Experts of a small language model.
Size: 10 layers, width 128, vocabulary 2048, 8.59M parameters.
Experts: 16 experts in each of 9 layers, 2 picks a token, a sigmoid router.
Below are experts of layer 7 (counted from 0) of a mixture-of-experts language model. Rows are named router (the router's row for the expert), gate (a neuron's input weights, with its number), up (a neuron's input weights, with its number) and show model dimensions 0-127. Each number is 128 + 32 x the weight over its row's rms, rounded and kept within 0 to 255.
Before each expert's rows: "gets" lists some tokens that make up at least twice as much of what it gets as of all text. This comes from a sample of Wikipedia text that the model never trained on. Tokens count by the router's weight.

# expert 11
gets: " the", " a", " was", " The", " of", " as"
router [191 121  93 139 103  97  87 168 147 140 136 122  97 102  62  88 134  91 149 169 134 136 127 112 119 109 162 180 144 149 207  72 152 143 147 112 117 160 116  81 187  69 158  99 178 133 120 179  77 162 109 125 107 149 187  82 147 192 168 206 159 106 110 126 132 165 122 158 145 178 115 151 139 160 145 101 135 146  78 135 161 153 135  81 137 130 128 169 171 126 109 137 143 180 154 111  86  56 132 157 158 120 105 118  91 123 141 132 119 127 153  79 129 155  63  91 123  96 106  85 151 141 109 153  98 103 102 123]
gate14 [129 145  60 157 133 171 104 152 195 144 100  93 101 120 107  23 110 155 106 154 128 153 192  87 133 132 118 142  82 153 107 154 134 146 142 131 138 120  97 101 132  99 138 115 144  75 127  96 115 130 142 178  99 145 135 183 106 179 179 129 109 107 115 171 160 165 145 192  91  80 133 158 188 130 160 150  90 132 164 117  70  85 113  48 184  79 118  98 120 189 163 143 126 116 129 152  97 118 124 131 155 101  82 150 114 116  95  80 110 167 157 120 126 134 116 171 107  95 101 130 164 115 165 147  71  95 126 142]
up14 [ 72 156 119  74 104 123 133  93  73 166  95 135 165 148 217 143 168 159 121 139 161 167  89 139 138 147 144 144 145 128 111 117 141  96 136 183 154  94 164 149 106 136 108 135 111 131 140 159 112 124 143 116 102 119  55 167 129  47 160 100 144  82 159 109 152  55 124 105 154 180 125 141 148 169  42 130 130 149 146 109 174 119 114 135  91 136 106  95 138 117 110 117 140 109 173  78 161 152 132 150  86 147  83 173  66 131 128 184 125  74 118 137 110  84 101 193 141 128 133  68 164 111 143 149 162 118 157 176]

# expert 4
gets: "s", "ment", "ation", "ing", "ion", "ction"
router [154 134  53 163  88  90 102 190 134 132 142 150  89 135  46 154 146 140 140 149 118 173 160 100  72  97 139 164 158 138 148 116  98 167 163  77 169  84  85  95 145 163 140  89 154 131 107 172  85 140  99 108 105  86 178  79 114 135 144 125 156 121 185 109 134 118 160 130 128 165 136 126 166 178 160 174  96 175 137 123 143 134 140 112  80 158 110  84 169 103 204 133 178 123 148  81  88 109 133 143 192  79 114 139 137 179  70 134 133  84  97 151 145 142 169 139 105  78 127 106 135 127 121  97  89 113 118 118]
gate9 [180 135 111 138 120  84 115  59  69 120  91  94  82  82 136 124 126 162 175 116 123 118 160 154 146 154  33 142 180 158 106 106  54 135 105 140 171 159 124  75 109 118  85 132 123  90  99 143 114  96 169 177 124 185  95 169  95  96 105  89 140 113 150 123 199 162 159 105 147 172  83 131 149  90 154 141 127 144 114 107 188 140  78 131 125 129  95 169 120 130 169 141 113 112 133  86  73 112 140 149 162 167 129 103 104  91 142 111 106 145  55 158 198 143 140 126 113 131 154 116 151 103 133 102 162  82 118 116]
up9 [142 102 112 155 156  81  65 156 107 125 130  87 173 101 134  80 118 154 179 134  74 124 111 174 140  96 137 146 118 129 101 192  85 186 162 120 147 112 115 137 116 121 193 122 131 119  68 122 108  80 124 133 128 130  86 168 130 193 166 153 112 191 151  77 150 165 126 183 124 123 130 131  76 125 137 132 152 148 138  87 153 126  60 113 145 159 114 140 129 102 160 119  92 167 114  86 167 138 120  94 111  99 134 197 166  87  96 172 105 125 165 122 174 120 103 139 183 104 157 114 127 133 206 125  76 176 188 105]

# expert 7
gets: " |", "g", " 1", " 2", " 3", " 0"
router [191 147 155 162 115 136 116 167 148 117 129  79 124 121 134  82 209 142  96 167 152 171 154 132 141  57 132 134 167 205 190 122 150 175 125 114 140  86 138  81 129 125 175 122 148 124 145 153 125 157 122 160 155 147 104 100 120 112 121 143 138 147 163 105 101 103 159 143 105 127 153 144 121  94 150 143 130 199  86 103 193 178 132 148 117 141 178  78 148 153 154 130 203 200 123 107 107 116  81 146 156 150 161  96 147 159  43 152 124 161 151 120 118 165 121  89 106  86 135 144 165 149 153 104  92  60 110 145]
gate4 [115 112 171 135 180  83 134 158  90  75 114 116 100 117  58  88 186 136  96 130 131 112 159 120 117  86 135 149  87 118 123 171 123 110 111  94 108  69  83  78 185 101 140 138 128 140 123 146 120 174 166  95 181 111 143 143 140 101 128 179 116 156 159 102 108 179  98 101 153 107 179 152 103 110  85 137  70 208  74 107 195 183 145 140 136 200  98 104 176 104 128 106 121  64 137 129 109  97 124 128  68 155 139  96 137 122 158  85 161 140 154 132 162 125 129 103 129  91 184 142 129  97 104 123  97  89 155 123]
up4 [106 117  56 133 131 120 153 125  94 136 203 130 114 154 141 129 154 169 107 116 185 103  97  97 138 163 100 128 153 152 141  68 136 148  98 106 129 120 128 156 110 149 150 217 146  56 156 118 182 183 120 158 116 163 151  85  84 170 104 150 193 145  77 203 165 104 159 161 128 124 179 145  95 112 153 135 112 156  57 141 145 110 106  79 139  80 120 180 167 120 185  57 163 118  97 123 140 161 116  98 147 148 121 136 154 104 183  89 151 145 135 109 100 150 156 116 101 128 116 159 143 104 132 144 106 150  89 157]

# expert 12
gets: "ed", " to", "ing", "ly", " is", "ent"
router [163 128 125 151 121  77  98 190 109 111 133 172 145 146  89 120 158 143 146 138 119 150 133 108 127  78 138 168 165 150 192 108 135 137 142 120 133 135  78 108 140  70 169 146 117 131 150 176  37 169 106 105 182 121 141  72 130 148 108 187 115 135 151  62  72  87 132 169 110 156 107 132 179 148 150 179 123 158 102 116 177 168 186 101 170 139 127  95 114 100 137 145 119 148  99  93  50  78 129 128 191  93 117 136 113 172 126 170 117  54 119 113 136 180 136 114 141 137 158  95 139 166 142 113 113 102  84 108]
gate9 [130 124  93  98 181  65 128 134 135 145 123 121  89 104  73 136 109 136 126 104 108 118 182 111 106 125  81  98 145 104 122 130 117  49 139 133  74 209 154 119 136 121  89 125 112 137  93 144 114 142  69 107 184  95 124 174  94  87 115 111  43 125 180 127 155 150 127 110 119 173 118 151 178 138 114 137  85 126 109 142  86 101 145 115 127  72 122 110 111 123 144 135 167 129  87 215  80 141  73 120 181 131 113 131  78 144 130 154 185  92 116 135 142 187 140 127  65 141 112 162  80 183  77 106 153 142 139 121]
up9 [152  55 144 150 138 113  87  72 106 158  54  70 165  52 143 132 123  79 134 142  89 122 107 154 118 117 144 151 186 134 162 152  62  84 116 132 152  92 138 127  92 192 168 100 105 135  99  54 196 166 145 139 120 143 119  86  61 118 118 145 133  81 116 113 101 110 154 137 155 117 102 142 127 116 179 136 121  73 148 165 144 143 112 185 100 129 104 126 120 105 136 107 139 146 143 101 133  68 105  90  86 122  78  89 141  74 132 126 147 133 126 144 171 111 121 127 123 139 180 155 214 126 113 113 108 147  98 168]